Experts of a small language model: 192 GLU neurons an expert.
Below are experts of layer 4 (counted from 0) of a mixture-of-experts language model. Rows are named router (the router's row for the expert), gate (a neuron's input weights, with its number), up (a neuron's input weights, with its number), down (a neuron's output weights, with its number) and show model dimensions 80-159. Each number is 500 + 50 x the weight over its row's rms, rounded and kept within 0 to 999. Numbers have three digits each.
Before each expert's rows: "mostly gets" lists some tokens that are sent to it at least half of the time. This comes from a sample of Wikipedia text that the model never trained on.

# expert 4
mostly gets: " he", "He", " They", " Th", " Sp", " He"
router:569543431482462471483433517543500558464459475435466391445513499496519465504424477561581555516473491610475475453494455484343521506531527525531440463541506490405422487571453528468458547456477477445540507533568344549473517481433553519506532490
gate0:465424543529446448500416443582521537432616527429420507625515455508486526546527551500495461452534544493533497432439565472438527472424503471549490474546482513546479505507442481552483475557431355503478544395603497510509478471514529399477460493
up0:415499466505616511479533451434450499563443505463544527519517585540538513499457505444549509505596507560491521521510526454493517445571438488388497563530465435518467458368461565508468494466545515516424517495509405490559657598496484466429594426
down0:482482530402484417485474500482441487545479471512478488481536591506582491484460460573556512582484504443536415504566461475386437488577469492442462581503570548456504547520531551489558475522560440578649568523540624444455439467503489587584443514
gate1:526526528489509348521473481484586634459482503425491422472563582553477431471428568514443497473446535532497491520548549390467472457486535485551538562546461392525509479487538497503520425511464463506506454451519523511429568534474544594518486468
up1:396526509528533371503511434469519522502426454542450473406532502518453503503518522539431524511494460547477337573509561451498542526469517494455493399510501492531511567492539537464560420525486525481532516495547566566465444498524568447438491462
down1:449559440486519564518423453476407580435459473475371380501548499454514421452590453512458430564526464504535495518537507550531459551478559413550427514581455483514560507535495506528590494442592484486499468456460394456541506484448509463574605532
gate2:455486512517431496434438465474448560518530497537338438458546497503475465462463549509439550470549502518456549536423487475538492519574434369497568498523523524455416515547520505505564474568375488451565513506515511495421506528443518425442519401
up2:452583484582488548526554429470631493412504509485576529410541464465501504425491491591498555415462535598489441487511457413508468476475500550532399412486432463485423513452410485486524527403506510497544543534434458406571530446532463557562465483
down2:478502502525560447479487512519577433563502457506592474571536531510467503502435447439381514530468524475470507462499548593479577536464544585494574542579589471636532478380516455463493469487529475513505506494530458560547517465506579510462485543
gate3:553458543528442458521432564494460514507549486549482490514496498459411454485447587452421619420438527476470518550428455463447446425441496474458517496484578482550510440527459425566523501504528530496533556475600519433479472545486498493516545575
up3:470507528508552581499553401500486462497500480500584602454541475467515509441466486509639448492547550576516511580537612465494457513382505529529520558555475532531404540482540509384484417541501510513476559551423512511458548499481498507521561473
down3:512523547447515521469598431442513467457541504380488531517395382469511443490461614498468483495538454455519523459427398502466394511549548464535443470461541555468495553573470603495513521514540490529454565575570453420438494460502528513467440458

# expert 10
mostly gets: " New", " around", " called", " against", " within", " Win"
router:492504494453461565509532519518466461481482547483505543513478422484517423472452494573529489479538495424552502397433529557467529489496460445533456554495457437495565438512517511509421446524443557476446516544471515471545462460497536421563528531
gate0:553512589535447432507484490526448529460513450464395500514502445467464399512584560533517535421504453402470497455470481444486461407506516478551500468515484548493460484509459453525483491610459417555451582417560519510511528531470535409478448477
up0:449504527470530543560588494443554505585456488488537536524495480570508562444429507375548482504558488513513466561503564522509490427579544476401446518424543454507447517402468479454441450512491447432455473520507412483567562458593496544485486481
down0:482526459465463506498426532394447444518441480531457489485442577453491511503486491527571532604435570437471415501534474471503412516524589463572388526520526508467548516500575502506560511416505455513600467440497498541494493408500509493566457474
gate1:489536470453522461485550438511559536456499496514525476553556538539487556475437548530469501551434458460498534512491525542446440422514444477530489487577457515538540433418417595487591393459523422534462466521439530450443498460496478626467472515
up1:434555499489442481537552500525476451480550525514423582446547464444432483531491508543452530437466430421517491538541392401410579472539511495532553451460493498477487588560628505378451547548467523547437542417519532569538485480540524489460486481
down1:592486523508535477569560511511491475505470565448562386467564485537593527467476508470516606496434507431599539495526565488512444530413500465506496518565576505536504516559477525504532496526520481464462514512450453362489620494423524471502558548
gate2:469500521499482515533474468450450554550464490491399419544597496638468447505483574466438537539520478481469541563480504425533510557470595449524521494508559487506465529441492426472527507519451426489496535562513474513398531568437508447463466470
up2:488503461494429546509449510521567466427536456518620499499496499477506501465416472606497466485466516514541480520431498456493465391406466542542485417509466555450453376437383550457472553418531510552531496538475487497578476438426550541536472584
down2:497535467408542470462553463499546527504548487541501496535491528461549580518488340468458467585546583412531564451561544546602536549450454438514581515503503463597452433484457461534486605573617504552491547535507415503506501478506514459490486450
gate3:538455498515432507558413578515462534557465477513417540485542520493430447528445574516475493470533517429593504450472426404505473515455498529457508512439538397612506551419453433524464546442458484517500555464554462515462466551479487402556530481
up3:486531452499444577495453494487527503444447461470562605429542524466543520489357507532575497563474470613430572525524516384443466469424560480590519520451497533562491522536504510476527543568474537493511516431438441517482537487534484559522590554
down3:524526516508549592486588529440431483536548514465557489468315523527564410524452582424500496443439464510576453483468505521496396541505540445524397468535516465423492556589434506461584484537498473538485455501490585407450458446560527459493431464

# expert 9
mostly gets: " million", " JPL", " not", " no", " only", "\n\n"
router:557444472396572496558477496501463519519389475530491566519512506459515437517480467528571514516454494473553522452546462528443520586448479495496474485526500479522458548461499503553518472445550483476541483515499511453485535514555455495449537547
gate0:565496603497426517546514465541519600414590477473430543518551439518463473488561565494533483449580532470573509446540626548427485448497490469493526533470489578547567452457445421517465537536497361509451562512523546503479538525522510523467413456
up0:386473516492526564471470465438542479558464508572531505588522465529530578480545498471575504479477520579432516540449492521544511461534517551476377491540492464584522499414562550549459453375491491463496493519459368468557564507500563444392621492
down0:529495537437503535496510522535453478475571429523470480573536463499483491551585530578504491554438566465435437485458481438491438520494545522400522468540559518418519549551516543535552488526551502491528461439508492561476416547458445505536369469
gate1:479509547515517461513498487537602591464505528459523455577637471535448455510526544569495529456394527539490510542501585549489441442403516491597435498533494547521507502444414511547454366487490455549478565433518508562471527440433502560553511522
up1:412503482458498447496569440521498476429397595503467505447492546503547594530495519547476640508471462505453447508504475474567569427452424405489543439497420559457524573501562555470447510537454517528484504462559508469452476463544504525467543443
down1:545531450486453448450492486426412514464413579534555512457573450468604559489540309486481549544461455491524533504517523477417397524403602457439485502459537498532460525569552528531450596463512452580451549513522521537446513502488511479557546484
gate2:515448535471535434451517508509514563540441527479390468537602591506509479439531560467472443523547510436460513561466518474500512508489461441509431474471520533461452473509550485489555582524395414470508579478442475518448501587483545461480490408
up2:474562458530404494597460467541592532435547476473596481405491451508483585515434482530493470490368505490480425490508518435449482484485461491546495422575449515479518488474400557429505551464518563521574536526502434381571503425423452544528455514
down2:527486579444528440425494601435530494591551524533585455485532461505452534551453469513499495566474572418486546469527446527493519591523459565432597460456504431602547498385490467488414452497568479563474552467448538493536495474497520497571436580
gate3:536396562521430480509474526555426473505476437502499466507510508533405462558449574500508507378467549435558476539517470509414516481494494499484534510476504445580593506431466503485532496407487478593507535509529470458513541570446465482491548501
up3:439572480480509564468453469531542422473489498561584542474509421453502528454430486430588449539497494536425535543432554442495491499546496452545462526469502535537518528468514574544476445549452459436449474510451453556499527474606450551541575575
down3:566364523496615477507532572450471458462532509464515444577484440499444471461520497510512434493499500491530486483496407514547403462540555498531489480500483522520500579519415461517564486467443476474503495568503518541521567520555519488481448478

# expert 3
mostly gets: " but", " before", " making", " make", "burg", " football"
router:481581533522486580568388456585499466520531429503518543478542524502546443444570526472494511511449480322538518553535542472441571522592553531440523477515472486486527522524549439507529504467500438580530526425449530469492452492516390488554427562
gate0:508533585597485470496460462474527621435520549474437550515523480494451462449521544417496550424530505439516507444574543479527482498431491485508621487588476521501498526505415510494408460493483388502407494421584514502506510529486518478494369496
up0:515511533499463416505518437459533546518394468463599494491551520499514532524487508483587509516501487572438551521530557512504566495538524517399476575444538469547501516352451530490492477440543582450407502495487402541493595499496501518484514400
down0:428530480456456449466506441475490448548397540574523474537475534510435433505511454601518462580378552480487456569524452444447447592534566467560443450489537541448544523497618584517546532473558490513637478512495564539459569507613460562546431511
gate1:487519520496432517505503460473570504449555525519543358430576449491452481467484561517552486406465496496517459543433498476512497525489456492572541451485535494552533428431502592533497420553495464560451487482545578543415528522336503505520448597
up1:462437505398473464473462394509510481437415457422444479397555545478452572611495505557494581446500468522549455443570481488575413479483560536511479427527498484553515513546595549439478506521455462429552480468570454558446549462456466470484502455
down1:458564532404508461515476485490435515435444511548497423453602501507507506441477400424500529435468460483537548536423508490516513453380495437446471461427525566563469495533493562535547523456559549547443545450568492532433593533514557520550456467
gate2:371561487470520485427447523493448598462512479437497414443625522510535371517476535526431543477486521515545530548559510533488548543499505424482473501628520540463565499510495530404472568548452436510536489485563556539436531536504534444463556429
up2:458434495540483497556482494488608466451498456494561458465561552490531583465446503466537458521469530551591471500404531502509476504552463612544459431535491506446478365537487495527510521445469498533484539502459449417507487434392492563562451498
down2:510482474545541500467472496530463480533567533458544526471590464480463466537513311462559514548479601411501512517542496504487533630559461482509517462549475521570407455501572499544424551521566531532507517471517521611559507501552512470430439504
gate3:529405554559419453488477524555498566582464512532521473509500531540530497553515566438456541418451549409590539477469463488443482457477479549451506526488528437547513454478479452498486505522501464596519502483586491524527546548456480483539518459
up3:405545521452487550511509382484537463436459444493544543535504510478435479418536505467532393575570502481446554546506679428505520513422594514536487495515495550551493541497468533487479497486514505419488525472438533536497581606523487443600616541
down3:534442555509466538526476472431414488482548590473534475535412420511440429413529538509400428503525451444520486469476455484488457510520566485468410476488543513453443596576465464457563487556507456484442545574488498454475517444538539543495494508

# expert 7
mostly gets: " when", " under", " by", " By", " During", "History"
router:415419359552517467477490440413439495457487478531569487545452463576508471500522514440568514491420505646485516459530487491574516517501560535472513543462494374530405471652503438489539522528522525516546510527452404538466537515555469482573468502
gate0:534467566486475456509424519493487504444539486421415524541541418485513475520550565517509531363572498544453514414572513493494454538503488508523518556513483531536476481506473506548430455570511380555423484401471532546496527477472519496440463500
up0:468437442497501522481495506534563428487378533562525501498481371567547522472434479477532540500480456537520501507454619500518434419561524489437403519511478457531458465398484500537433473445457509454448498496485405457490627552522445506538506508
down0:581545489422514542412514535453446534532507543527471454486488552483561511517513383530542484570434526465530397517549436526480472585534539450513463430615493525473517521557594552501540499470436492521548475483451474550450493560488482517578396519
gate1:451576480508489463489454440490613588374495481515551454504549409528460483505499521486508451516430539573563519504539605539524462427427434454528554530551489503466491377561470525599537448433520367457430471482566509532417561552427489574517450478
up1:382482501493505518546494527513452427491467458489550523462459507500431595522466518494411507442463495549416347492572409527471547595544501451438441561453493534430512568525556559470418522550483556512561566437534566506558484403518580522449473489
down1:572568450486508519493445465475499504445483489436548367498494531460587480482532446444521512505495428523547492543449549505528472476440451446541381499497522572572521497535465532500471522447482488571417634383442442466575485533520511469549577475
gate2:454431519544517475462434478506471559463498505476356419507628530441484438556482558415548450528534440525497527550496529410540532491501523445545474465501544484565486526526470467394505541525417513479425458537534482537413557493408458461452464477
up2:486596416590443546538435458528580458473471471536651473499465542549483495505466483608393494490496571519460460531495547416563501516543485471530529462464490538442483454523399562518504495475535495574567534463439494470547555451552536595510473473
down2:523527561525536454467530412417407539556545503439540451487456449550509532508447507440471566532450569506475506478570493574522517544498453559504582409515509485529501480434565458491468484517597518511494445557556460545545479500573518488521470526
gate3:532391592472400496490435553436464494472456561498435444443482512538455510508531562432453539416473544502585523456524477422432445504488408565483590500556531462543525439558491460533552474452513552587525485501535510528514489532478480425551528509
up3:420573487506484580550519428449576385440496488523587516475513482471465536453494468462481393508484555579494513554422630458502516526398541533548553529520492500503417576476458556500521542556464518392492511463509517588479501517407531584488558471
down3:516430438472523520431577571412532486394536496504585479504481410473495447547497505499485449420562525478500447435386443522461377515494578437576438494433497527448471602525455539500504522521485483497507497529432568398444605444477553559458477454

# expert 5
mostly gets: " from", " School", " League", " area", "field", " world"
router:458497677376454517508511521454428464498518465455528512512567507490494480487541485561461497566557483435406553535519443498479477571492513496508438511531511539552584486377509572513434522469504522463503483533510547491531451473503417483423321480
gate0:471546564536519510449495467515442578406497508486379456550570481542510484519494568439576545397458467442518494525514464460501529448425436506463535482530483549525430500506467421511522457618502323501411480409491540508576450453513544450443480530
up0:434439455451524533454528449511507503472404471478571544533489467518535545484559499441620515562545442575566518562437523469514464442616527421478406609441466499562472516437540529470508480427504563498455443449480341465531573525495423527423505426
down0:542444503446511478613581480525538500526526530565535498501547532464512466538513415558535475660444529446477400430528457480479416593550540513557506449556478515508559521513610558502507525515500513551619444544531500519373482488514536527486487487
gate1:508505529538484484503470463480587517438539537497460534535642532557387498523431578498555392474470486522582511551469570476495453539488496504593560473526498466600500478437488557514533401488460456572536470447533522471416547497392493531524496561
up1:523490472472419486413513477495488474448457556466501606382526568512423549611556492557526540451420466481530420488543507538491467500498609471470505397535384460463440557556526551385389454489464525548515518429482566496467444383496481480479546485
down1:497503424494493469563413458518474539458450541510497377425500458421623569483483363503483447541468515464623488495399608505479478519404549437512458460525454539510541478576504489482587529446532501557437537500511578477500516526438492498462553527
gate2:474459471479522515494465502471442579486412506444443413501551437511476416503488588444494523423548479491466464460552466444537430511503557445517466479465570469462486597538498512408580480588381396464491556568532561588426536517457538419447510386
up2:466413559606526552601557471531573445437482495439583552557438442493550565441476472567443480488498536457504519481488503523578486445464436549600603454444549521418554516451460540523455527356603473537519462446444477413642459426473463546584402545
down2:484513498519508460473517488398500507547483501517539551542598505527511555522476503473489492565465565457481486511476430550596504547495473524493573499457489548553498447480520509589465524513571452593484519433517482488475469376559490523516462507
gate3:554456515496494493508427547469553565506477524485482463523553609459492456561559588491409497374548598438571588457485498469454442564461562605550465403511563455622498470456486461524478556481481545549484474529529505426574568513446436512490518425
up3:503535517538495539468508450538535442402474439579649547491540436486500450447415499483577420484440547511449497557508503514482460500392527544483471473538452581470509448503475544491440527554495500521481458464515499541542556560533546485579509527
down3:561527548485473518532603541407535481493479537429496455487456414552592420488512534507528486476439573501493543449461491555544364471529501458534421517479480480449530520513504533480502507422474471527530520515520572442535556464529540530563483428

# expert 1
mostly gets: " for", " For", " home", " DF", "aged", " More"
router:634448558500506500425549509533532505523582558404477501512470477494547530430449482530439465553473442491496551502425496439526444482438419532570589531455465499482476494450497473451493481567492484449485530560496528485513470458471460457603525453
gate0:502408602466414458526483488491469594399562529471419450533557462472475532442587582497506525432472493527490503474499519499518488496408417477605540516556477562517523521543427540542489471602470424564445549356557472494481511450514578420412413464
up0:468567437531614539506511505462503487652471397513524545531507537489536551468425496487603488501542516480488457563464577507598500388543494511505433492460484465565514496361505523474480480431495474423460477503482363524544606506546501532450513487
down0:472504542421434620489503514481474454517515495547528516499392570414494532527512432580547480572455527520522428462537435484446474622590530394535474480542515495464544559607535533560600421515492522531631429465500564488432522489487521478550457529
gate1:535499606475526454505438467511570556475553563476492466532529531555490531575475556564443478507398570558458548489473533513514460488519435397649525497452512430515501477456487546437558454561460446459457519443582494540418571549512513525463417509
up1:415529522443496504468458466558504483443472486512442515461509513571495565561532510506453509475467458505479488530601465514534506531491479501546449496456460486453480569565597514422477456448496500481547505429588503563494452427508592481472493498
down1:538538421471598484503521494476458399502524599515593468457519560468573519514509502404509495527430453520553464528458564543468430488489516480525478507475477527560472545540454527491548568502447532596493597526398541376557529471432515491449544569
gate2:356522467501556507507458460499498559487501490514362468504548493578442510415487540509442497526481525535484590519501479472557519483521512429505447472492600529508561542497474492456515487521450513512534446502490610508459494478425499451463522452
up2:468538523524472522526444473467569463496477469465573456506488499463491491536486484573397540426442426551490469532412514461525521505522433462506446430479521519486464444460438588460521447481407456509575523558584550420537479418475498590581431472
down2:488606519491484489442531546529461484522569417420606461516465504530451469563494446529436522544439539518534574474484566522557490496428534559447525474578439425571421491505508471441474471457537552570444508451543515464547421453599466538534451580
gate3:537406543507357519489416567494446577506469544455437489525520529548450463546445592520437473398476528473619576440523505382438553521484515487490521558495560409577506492494495563578556512537524495572534502506509522431482570486436539456585540547
up3:531510490535441487409461521463513496452468546493572520412528543512393550436410493487562435492511553516477546500513609437444488554451523491473508576522445520484471522468494506482495480637408570479513555516413521528495637551510493522576524586
down3:514423532541503450531593520525512477529472509450489503443404450485492529423558540632432507501455448472464518494464431455552432506510555550536432569403466486524506556582568474528561504542427519528594458469483546426510595459508533544539470427

# expert 6
mostly gets: " (", " 2010", " 2011", " [", "ally", " 2003"
router:546586589510502487516551505461501535550528477446518526475524679474512501549561461572392469631501462596517559509544579548592526461550471487528538537495500408487502531517476437487577570503476557468456482570442556502574404521489499492528443533
gate0:548522526431463419520555505533458583409550540493409541540550405486394546453482572485541513364524489440503470440476537431527485500471511520571562497517480508498418496469393433522478523501493400549473517419478529505476530499488527493432441434
up0:489534533495559536483531534508454537562421522494486561496478475491546523413515511471596578519584490559469544572516602452481490457516501552450462535392563506543494465380509506597455515429485498415517496503419415474510560584572472517501497480
down0:539530575482438602436489569516527471590527544448517464488507473484446513601477361554551416594447557424474472430488434523420527553494531474494509480482510456441551588500501500493587500447469548517582508527394549486518450467522501544544511478
gate1:494547580445546491484511537534536537445521555511485506595573523514487556520526563517549481459419476542494507474513558460481508382461465417563510544491592529497517415541481529550546415522435407489462512480545523596481620502466524566519508575
up1:437513521486430518441616460563500501419528468529554445463547516558534556514508502598483490551420425519420507500492547574455505491475509459482510564570482545451512533564592559405419493501459449450555490501590501586580493404532490582484519523
down1:512484473611548524475495453494481451495477479428499425471486482485531476447532439434422507515511399432550527486497500519485540484507455485488505636516417538579562470526387616506473498399531522436362511475480520409478515491447457486475471507
gate2:522528406474461471459479519513500603488478561485421389477588508531470384386474558549496507484510516559536538540477524457535445538542443410523488483557512428532515460535500549472546469557426444467476527581547592522422466556467548500447525432
up2:567501545565510541583474527517555470448504484513587512418487457571469598494435507520469529412505489507474439574446481411537444407432510466468551450545505494466525464523458544552526536441549522476557502510464505430513474445394455576538395518
down2:533488530493549530479481527455435529601594528543545494504491450480493495470517431466457533486460523390406538473495480580484537482466469544566556506453516505628493452433501465498545529484570475586477555409509515554554542406515480522514522573
gate3:532388549566400470489375629579524518544571505601512550510478588547411480615600564489499490454490487411531488542474509461402507460492522556435522495551569472553560540511477485502486448518473452542525461518535453471517448585441527476456579513
up3:480532478507456511564494443462530507409511463509569549517548481498521464440419485505584459561446535530424534504493581436515560528455483525590471598535491534498487572482518559571516428498527561454488540511474488578469513456538474598509522507
down3:540415506478501543480458546401463430460443436526507500516391463442558352452465545564476415444472482505547433486450477505555409529440543497497466459448512506464474567535447588429606484512505609518497438526545474468549514470429537453472445497

# expert 8
mostly gets: " where", " including", " which", " because", " who", " former"
router:504508530672471552433455598568547514549485443496539471414461443539453546424365460419492541534566497569521566546572510525494432410420548481408433605530466534470452524558486419538507444485480503578429485446477523439541513470601527445460573440
gate0:549490574558380421510467429445470570472549608445448503548525484534446518480519558434520521381468457410486477518462451496483520521411496524504430470506521578443431489572496464573403511589444426479470545446480463501499501514505506472467381461
up0:485560493455576502510470534509541547565411509469494575561495481474483546428419486487547471408543532448509482524484610526447412448560479445458436584510522485525458446379466482480482479388482564451417445494426431531562542530538520516386527530
down0:465595492474400469486501488531399518472468452574571509422549536507505462536507527560450466534473501427492368484527414490433446559515516490448441438516507441530526535545566563524547522499514507570627493562453510516450488477480518545558392500
gate1:528576526546436548550474434460524546491529517476488500558555425536467566433361544596547422433510462514514503498517534513501552489479481491596562504480510495554465454505509534505583471514497452528450519448508508486465575570491547602555353547
up1:433480521449471411413530420518434504412502490482530526399537505400450456544507505422532544552453457528492523498581500505521468537508554509498506524476418576418452551599580477459464453533478479585535587439534489539519550514536497558481491475
down1:603542449496559473539467454536430471445434477549452415448554432441533439458568432428468564564588455482538542510419531483526514485406646464541441579560445514524544547498513523534626490442513513487443535522452505448525433505451509525477484507
gate2:493502495477511535440500557453517553435386507542441416454597477526381421481425554501561482435459501522451566507496532491514448547557497419496397481468565567473514474512419473438516556503452527520538437470515499517449508533473461433467482486
up2:527494458601441463608440441493581487505526442476544497466509503515468512505584492514448475476481444512500444478400514452511519435455445510571588455532461531615434401557504455465504504448503454494489542583510503492487555403541501616595494457
down2:411507530465564478536425559486515451521515511549580545454503454469487500517483488472560592580445599487446508477528489556492560549487472617476530428570542509619464547396460478484407516513573409604508529507605518517509515402597490567519409647
gate3:529444574620366459526460520448453594460454496470496521460497522482476494515526553525475544423523553485536582462480477351461514501426448427449510456506563400518573547391459484528520543533534499599608525488620495438462481545452477481543532507
up3:490549422487479523478495457434537515498445503483529513458551485535513436463428506476621406525475552585498482533473606483444519552426579556554447454492488550520498532500479549429513522507410545382472526503418490548506528498443511597488607540
down3:436445447520509497548545546432540529459437450503519436548408548442560456441545558443385463453578430562515502525492476467575367507491567466531460490484496536428501568565432584493571552509466482505563469507504495462423515489523505469583502462

# expert 11
mostly gets: " and", " or", " in", "ti", " National", " rel"
router:535474589490533518561527615439509438515515495504498586501453441506511495538515465507536540432474503466486492426382502502598471522482512520546501372521471560510531473366510480554448508444503457543479474448532498539481497474482608512483579453
gate0:557489528533400478498426506557443597419446524480441543520549465515444441477612558445461552376501482522592547469493522484408532545490499540527587523493438542533536476581536451572527486586482433575405561456474515511482380497445436448492363464
up0:452467507548559489463517488497495532522404494459511520537507448519518596529431497449579472484464424553487523541561532447537480417584450560491428503447553475453485447434488521514423513468491580399481443464455432469466619502514530520490605501
down0:517558502520386505429414503501506447490527486556515494538476555487497528480469474477473494576419547427518559481491405537455471561563571527518504562568499514423530593503606498495637453470511474552646524506537508592374472528484466532568479516
gate1:477497527517501455470462431546594570555468513494509467473577586499465485432471553575535469508520496549487445485437562522496503414513452448583521455433500458549538437455476521543527442527421407456523583461523472519390541524449573601450508546
up1:445470585471364431510464515587418466460488443546524559402518530480416547561535515500451561451446429465418423498482457581399508503530497468479525470544506508403550551515605532484486481593468522494499447325532517481512600498518505529502495497
down1:540530391574495451546515454416462477532499562471497417530514486470546467478508443468534526534457438474574537562458559531554572548442561491465447569584572478556566456550552537441488450505468473527435575542436503392475588533438521596477490451
gate2:413417460543453489431456508437486552460486542487360472460618519617526439459480564527513450432509478465413536543598525501529427544504489359502375467463468598489441503571467481414584497511428443482473556516510564512503555506445513497494473397
up2:560563488548420549589475458547539479418527489465624561431436443474480568427495494479454490455343489555504455542498450422490509527448478551565521495558501472420519416449425545521570564513486515513509519509462498404512501481415619549483471519
down2:544439427472513393482543538495517440562482482510526432511510520505507541516518475510463486538511636464546551521558525511424497539558512567501529546490472486561491433398573520466461512474583515599476565569519544526558504487414571531462514616
gate3:559479498579413461509476558432509600510459478517501492545509561510488543514402560529470524379509475461569489478571488434376562545444400490440454485549604436594483498500435508497568502505541510529482480496519466475478507473468516453509512534
up3:484514494516560467533489439455538443464537536522586567488507511580527575480527501467573433486477556512483449536477569456458529481410521442588477556566466597538512540475559560510488529552434510406458587503458456547464599538532392562547592501
down3:500487417505488462488510545432509533448499492526513509457358374519520413435495507493435441461509494503421443511479464487548390441494525409545404525460524472476488519498492557497543506524577548500532470487532502551474590503481496503485467472

# expert 0
mostly gets: " k", " coach", "ator", " band", "ler", " singer"
router:436598399480524463502562416519517478494439466591506546384485583426493539561441535447441485435439490509525471609435501493511456591543513477544575539554540649622521505547508580454504598514515472472555459502537593447472519542471531600480551476
gate0:518552504448489436507510484556450560455523542546458530530527490533457469474496553582453514494563527509494478474545488400431535513456452513445444578502430566566498455412428465524448476620487409565486532446531535465490463474497484491454389430
up0:470482515535572552466474442579546507603426477476515528513530545495491522480487509515614545520551441583480458515427570453531550506540464434501556517384453489527457566416393567531424551481441514500455490442482414434522551452564534526412499475
down0:537517510472434516432514558552504454500546520502450466510492554496451534553524494536497415487473525458510446581514500443423493531593493406549515436470530554476480504488502500478517528585527572513588571461507481522458425504573427526573417482
gate1:466538546548501404507476477450608593442515544474522469520547497609467464401459572514552506518378544513527531502431507497385490392473473464586538497544481468539479496442474562507531446539432454478489464436471548558420527516421511513525470536
up1:446469522486379519446528479474537495457535519529504462393524579595509544459533521508508562459384460439518402574483497544549490443536512444418495422448489502545429562606533514490428423456456506488556489456579458520488405377565440480458482524
down1:501461541531522508506452448530435502417434538425524375409477500491573535448478389458456487504517502454563480538443597433499507547464529409457427495527406502496533495563465524495499529397504489542514528595466452405422541458412461488467496455
gate2:485502440558451463511434503508526570466433557538359501489568488513470466435546587499486479467543488533530574568516529403468490488589531471549468473498512512421510476467468543445423451550400417475470518475537498625449483600493534456447497458
up2:539657559452404535588524537449519472422573477433626493466504430507448569507507485559513490472486460551470501508448546477540477495443439505539520492519479502496435384467427522473563472414545518520513537539430450472518512394466492541538445433
down2:497565490496574448413452451486460483570520384514591547510537455549444475447505494381393565577462555479550569492493533456442545589456485545436569455560539433547496553401440518528467482488599582560540489462503520518473537430509515579452386511
gate3:512504597548445473468454558510451530518490523500438493588581485544434445557542575477472531412537508472630519511498534474437543527467461553532541494454543430572533473510470457535487523506427467585456496509546433476531498403562560472528474488
up3:481484521475521575495523501537583521536486493515626612445530413488537593468446509487569432495494517501542533518437506475479529491469467498469442564591508573488519524453428584505397494432530531437478587515512475573497516528487525589542521558
down3:540471481454492472498574508492541514472538468407440502583405522524550433522481539499452474401455480462479486487472444468459443525562486529611381576480526550510536567542402519497576597522456539427525389481521513497414505503484462541498471511

# expert 2
mostly gets: " been", " served", " was", " later", " became", " could"
router:547588404507554449552559419517520561542447556536549505494441599518535558562471504586435490409625470483514427558528476485510536463511557468498568403540520539495483502541567562480541573570499468500422465524562465516469534480518543545535530501
gate0:565457499487436487480426569517518532413495514438468549494541496532452414455590562507479563404479521517470533447509561529450567456447530445511546533537499509527565480483449494501418476546455343577482518428559543521521471496508493454491341498
up0:479466459418644542491503428498542507633406425498486524502529454484545533420406488508583480474573557543567497564515585461464481506525513544572448505490553444535526496395473587529454464378475535415449385525550387427435605504539521523507542451
down0:588516540418446568513487442410432480452561467544488467490487486474500519485538556563552445542456510464446475505416455466440512577532514433416455476494518493464569478555564522481606470494514499524581478479488495515458529597527452520529468516
gate1:537490613482501449443470479500546556446493522469561576516533467565491532451526566560504512487496488490551564550502537546487481471491500459579478505503444512579459481467451559508571479641390395555506600450486538397446551496495558531475498506
up1:427529510432510484504493491518501538443520487519483477407562459558495515484453503545477557447466426466485532535475535445613500407532526465499492501494410504552454573522634523464479442485426481553484513457530496558510507455522484481517530396
down1:561501521472489470488513406478523574477400463446528416542567486557511454452479354480490491493527550506583511406411486489439515550491527406570470548507591520511553472521503489507495472422471591512489554502508549336511568553471490475518478579
gate2:502446486552485527468475486439521548513443508474397435551530553560508457422450550541516479494537452514431517558492522442522481479548509418488393550466563542454510477492501467497553539602514473411588568476525513513414473588463505461494522322
up2:474520435514488531568465464521527511435559449451592330479538449478459548617462489559547519457436508486521426490398511497535456510481445496567592410532446524534511465462444563474552550527537466485495487573441442436566564425442460462471397552
down2:517516504394601488477483569539533473496584500528509456500456494507464532470445489407469517536433606478501527531475442429465515565457512542583535466520483379543522433393447544487407485540636490514446486484480534507552490502443450518489442590
gate3:554412559544428510486410566546436549523469465511476454523472534543477419540534568493537510365453545475594560479496563501529593585463512483462487546502559518508501454431449502549459499508483535533542488533494503455546466581545459471536515470
up3:557512530497569527465561493516499510467423569525583550568521451554479536420509506446552402505503538532487608552571600480473482422460526571465400521563444474498501606497482489507501506541484588468514522449523484501542438551518485528498537529
down3:558427496467475495461544563433545505466473492535510497616372500486518425512506678506460499511605474454536494426516396512491349489576558483478466548429482546389505588523425493480564518542507508460521549512502504420534527537511525405467500518